config = dict(
    n_layer=18,
    balance_bias=False,
    n_kv_head=2,
    vocab_size=4096,
    rope_fraction=1.0,
    init='normal',
    batch_tokens=[32768, 65536, 131072],
    steps=4760,
)
Below are experts of layer 3 (counted from 0) of a mixture-of-experts language model. Rows are named router (the router's row for the expert), gate (a neuron's input weights, with its number), up (a neuron's input weights, with its number) and show model dimensions 0-159. Each number is 128 + 32 x the weight over its row's rms, rounded and kept within 0 to 255. Numbers have three digits each.
Before each expert's rows: a language model's description of what the expert responds to. This comes from a sample of Wikipedia text that the model never trained on.

# expert 46
What it handles: Mid-word pieces, line breaks. Line breaks and mid-word pieces such as el, op and ole, plus in, it and concept nouns, such as Benelux, turnout, Walpole.
router:140162113141108108062154126115135149154161081081153129101155159165132123094088103140074153114092131115094181158115108167166100105146161091139147115095158154152106146095159156095167151099161155105148090106089178075192207106122099151095106120086123152096151137154179162193146143175108120140082093144128092126149101081176112170152095167157143148109164148148139149071090075095151208095155084159150162109156148102095150147114137168158137090070105151149110153141163083104043165100109103
gate0:114158148077097130209176136146138208147177133138119108085084109146099153138087101149144173126147163139091169096163158081085135105138114108138086151153136180126089173091186106096225111121117117160144047091096070134072153137103098183136149123129117185137149141158163108148099111132138150134139175113161096085104158053104181174141132123136123157171142155109108137103138092114142153130132061155144111112093177081094102129076124110131128183134095117114072168080139140161114131161117101
up0:131138141152161117209158097178093143151164138094085170175120149122113097177113121101139169120128103122177077142143115173147125127126101086180155175138155126147128125159150160131082172124145104093136126100136073132145064145139110147130179155078134041105123178113088115148093161094113088093115056123106134153164135112151130109159055169127101141140102104088114093102087128129182108086141152112120129140090105112163115176175144122150135177076134165092096157127153078075112188100046200
gate1:129145095137081084114142057169144097148190109150134113090139174129187121106064137097102172188137144116056123105101105089079122103094154124155081138150189064120146164164120160187069121073146073104131113102176173179125117132157120178101130147118111091097101167112110149123169160171151133101151132160117085148131106059126153144128080174143123194101087119142104174128092122142177133091155117133102150151064131134168084126162200152148110129123173133169100149179124131085140112112126132
up1:085161155017105134139139075111163134116070148100156119151154102140101110126074120061162136135126154129099169122098061097094063167106136125155128093103110080070151150118106137149103156166116164071126177111112107146155147096122141157167102139138130118120127132150160112110141078064060130120097081110065139106164189158124102100113124111128084109102140127092156107079161162183166156083129123070126130080096085173113201168175126144104125100125174109122081088127164114092147105098104105
gate2:137138177153093192086087150122120130123160111114144091148153117139107186117089102132127113141118134110140098144116075129088146097085118101092132132196090183134100116139132133156119125097093100060167108116096191130085118169115128111122149078104092083152105147105174168104125115128087152124160117185121037157137104093127091170111078090100154098126140105233216143146094135064091159160152125149049149125096175079167148137110166156126164111125144158083139142160184085133146139125127121
up2:141161107153168096181126133145136085132138117092133082099125169123145153093143183100127144099109138172105192153134142166168150086119101131171094178145170114099159076128142130121154098107179098161118143157090128110142160142096127117116147159107143135114212124145090081160181209190111107172119153084093102158173076128073151109148122074093122120135171101136112202156135157098091135114102074108141133076102118150146136175119123080167084157094103104156148150186092124105203203110167150
gate3:124189063074085180142182117131147124141106101130158169118197142102143051129102131134129150095141140109133097072125116117116113091153142119148136104224188173136141155143116118212107181127128126119169123108158161102134123099169117137081135151098148079122151116109205162143134158116164136163186133150034128123088118110118154182133103135122124120082097092141151108079141128130108133124109056110218074120109094100179096095108126133077100093117104097141089119171113104079126130132130123
up3:121134146090106214111127142113118160220091092118151172110174156081148156109065066088153185074136142097130109128151122156093092165123152159126170143132146136084166099153078145163109124130091123102124153115118123174141140095149195102158182140127149139149138095117121107146171129094124123140151107073132177066117113087135100145096111128093158070145121091086115115098178182158074105166082088135159097141124146129094132123102111162171140109144189143111131139193155175180075147096205146
gate4:127069102127160100183164099107114131131173120139179148128096073174176086166036141163113146166137123102130131137143084121164138115095116100176115094099127123126098127114124136131091061059182138057104138123179155107139123133164112127125094143163092186137142139136158170095161079125096128128113142164137117068065081135127103100113096104138164160168135150095115164187123110132150126194111078104148109093075137106115125143165136184170122098077150143210198137101118076166137136158113089
up4:120116173100175212081129093133114150155110122104175113114171007085080115081172157210148138141116132117156112133130152146110129130146148113145161044191177170131159164133099165113146099127088116130103098080116142132102113074141119155123133122120156165215141134179173130141141105110124127160129119087158126043158185070134156111136096148073145101107086130146085089149134110107113073145109156132155166148078126161158130118195152145118161134095167131137099123102105106110125141126097128
gate5:153197105085139100157154165104097101102155156182146143105121127097102155098078109082113119212097127130100088170098145159144106150119175114167120159079124149125077132167158190123121168145106126124095109147164147104097137083086085138134105099125047131108185147196158143141111129148126148153120092110102093125163159124185135136177153166163083156120152158193160117102121077106121141103120115172148163165161115109112124106154099124124149059071086147216071121199128168160091132159133128
up5:137172099136210099127101119142092126073151122176145175107141151164129127158090153135081097131058072155140091168160120135182061112089172221144140169141134096135125085116130121084174173134086115115132089123091107118126096093107129113073078124092068154090121165148142139187188108100170120115186187126110122165110144135117156139156178165200103144137121133134084180126126112100120156111158149148127183111116091132090105151159084117124120081093126165191141130110131130161138145104185165
gate6:181096095180111101065130078111072122141129117113171138083190123111125125121083128170112120120119135071154133185165155126149139154133149103106109130141126031094120115137136105088112148158114188107131177091128143073062130086095141139093095138106107112138091167128121152153079128114178122104116104109109123144137092160120162101112125165087104142153078180179119172102118139171139137086145098173145117109179079075107095072083115073117112108096139182185101151139113056080134196068115118
up6:130134147100172123116152136159162113083134116181123145134161141153140105164095133126158097152178135133109111126177133106188155084044126062112131128080126131112127151099131132068093181119134074146171092116188127137165118121193168091190123094142067134133132083089164145141100171089138073153101140118141158137092099152133132127171101143114122184110151180065104153150167175101133102122132072139138095106109158102160109211125137144119104167143177165197169134086099118147081159089071069
gate7:101151038119102097102154178164127209098200121132162150154145155105068124129079133113153172122073147157137116132149129142122125154137126120149129165102112059148183119128108055124165173150117136175132094148131102190162116165146080111130083116162118161123194126144092118173142177156082154135113164067118128143137103089161077112131128183148163158131138127149134106059129135136143178091144111182107094121133122078104095090109082155171171184124130136173097044135156101096114146105146150
up7:095159042172135096194052125123104095114203141082131157163111131072112110081129109112107149116136099123109135136149119163147192151086106136090102166118144131095122114107100092160135128120138171155090135077155068075176104139141157151118107147136120128069114109156123128124113152119194075116094113043154094076109126124051160111098097119119149127150099160130150083105148150161154124081121098211081105184112143129161093063114117091071126131130132157107106187076115118113132158146139102
gate8:181131077123100131144151114180098075097113101136141149111150072096148210138128127181136134134117085095127134121139046076117172158173163064125111081136170153158087076152144141077176139173138126092112194121144071149142075083134094148059165134150122119113185149177082114165147147105149092157167132172164109072142108131135146170175127147141171114127088086102124143144065156115133197133124132112126104137090141139110170101113153117129140139144148150041174148091130114077111099122140143
up8:153101100143134078128097182149132111158089086130134126124112143112144170145155159118150124133147109081175120176083075172096110122107109111142118116077121106125105086117116103101180084138127155154149097065109133089141096132123169125130081115122131087141174161112107135166161073120134061105149118126114142116075150059221104079121147115063109102140160157190091097067091108107156222120067095163097107187115128189147133101144150127103126151143092113082090128095156148068103099110187112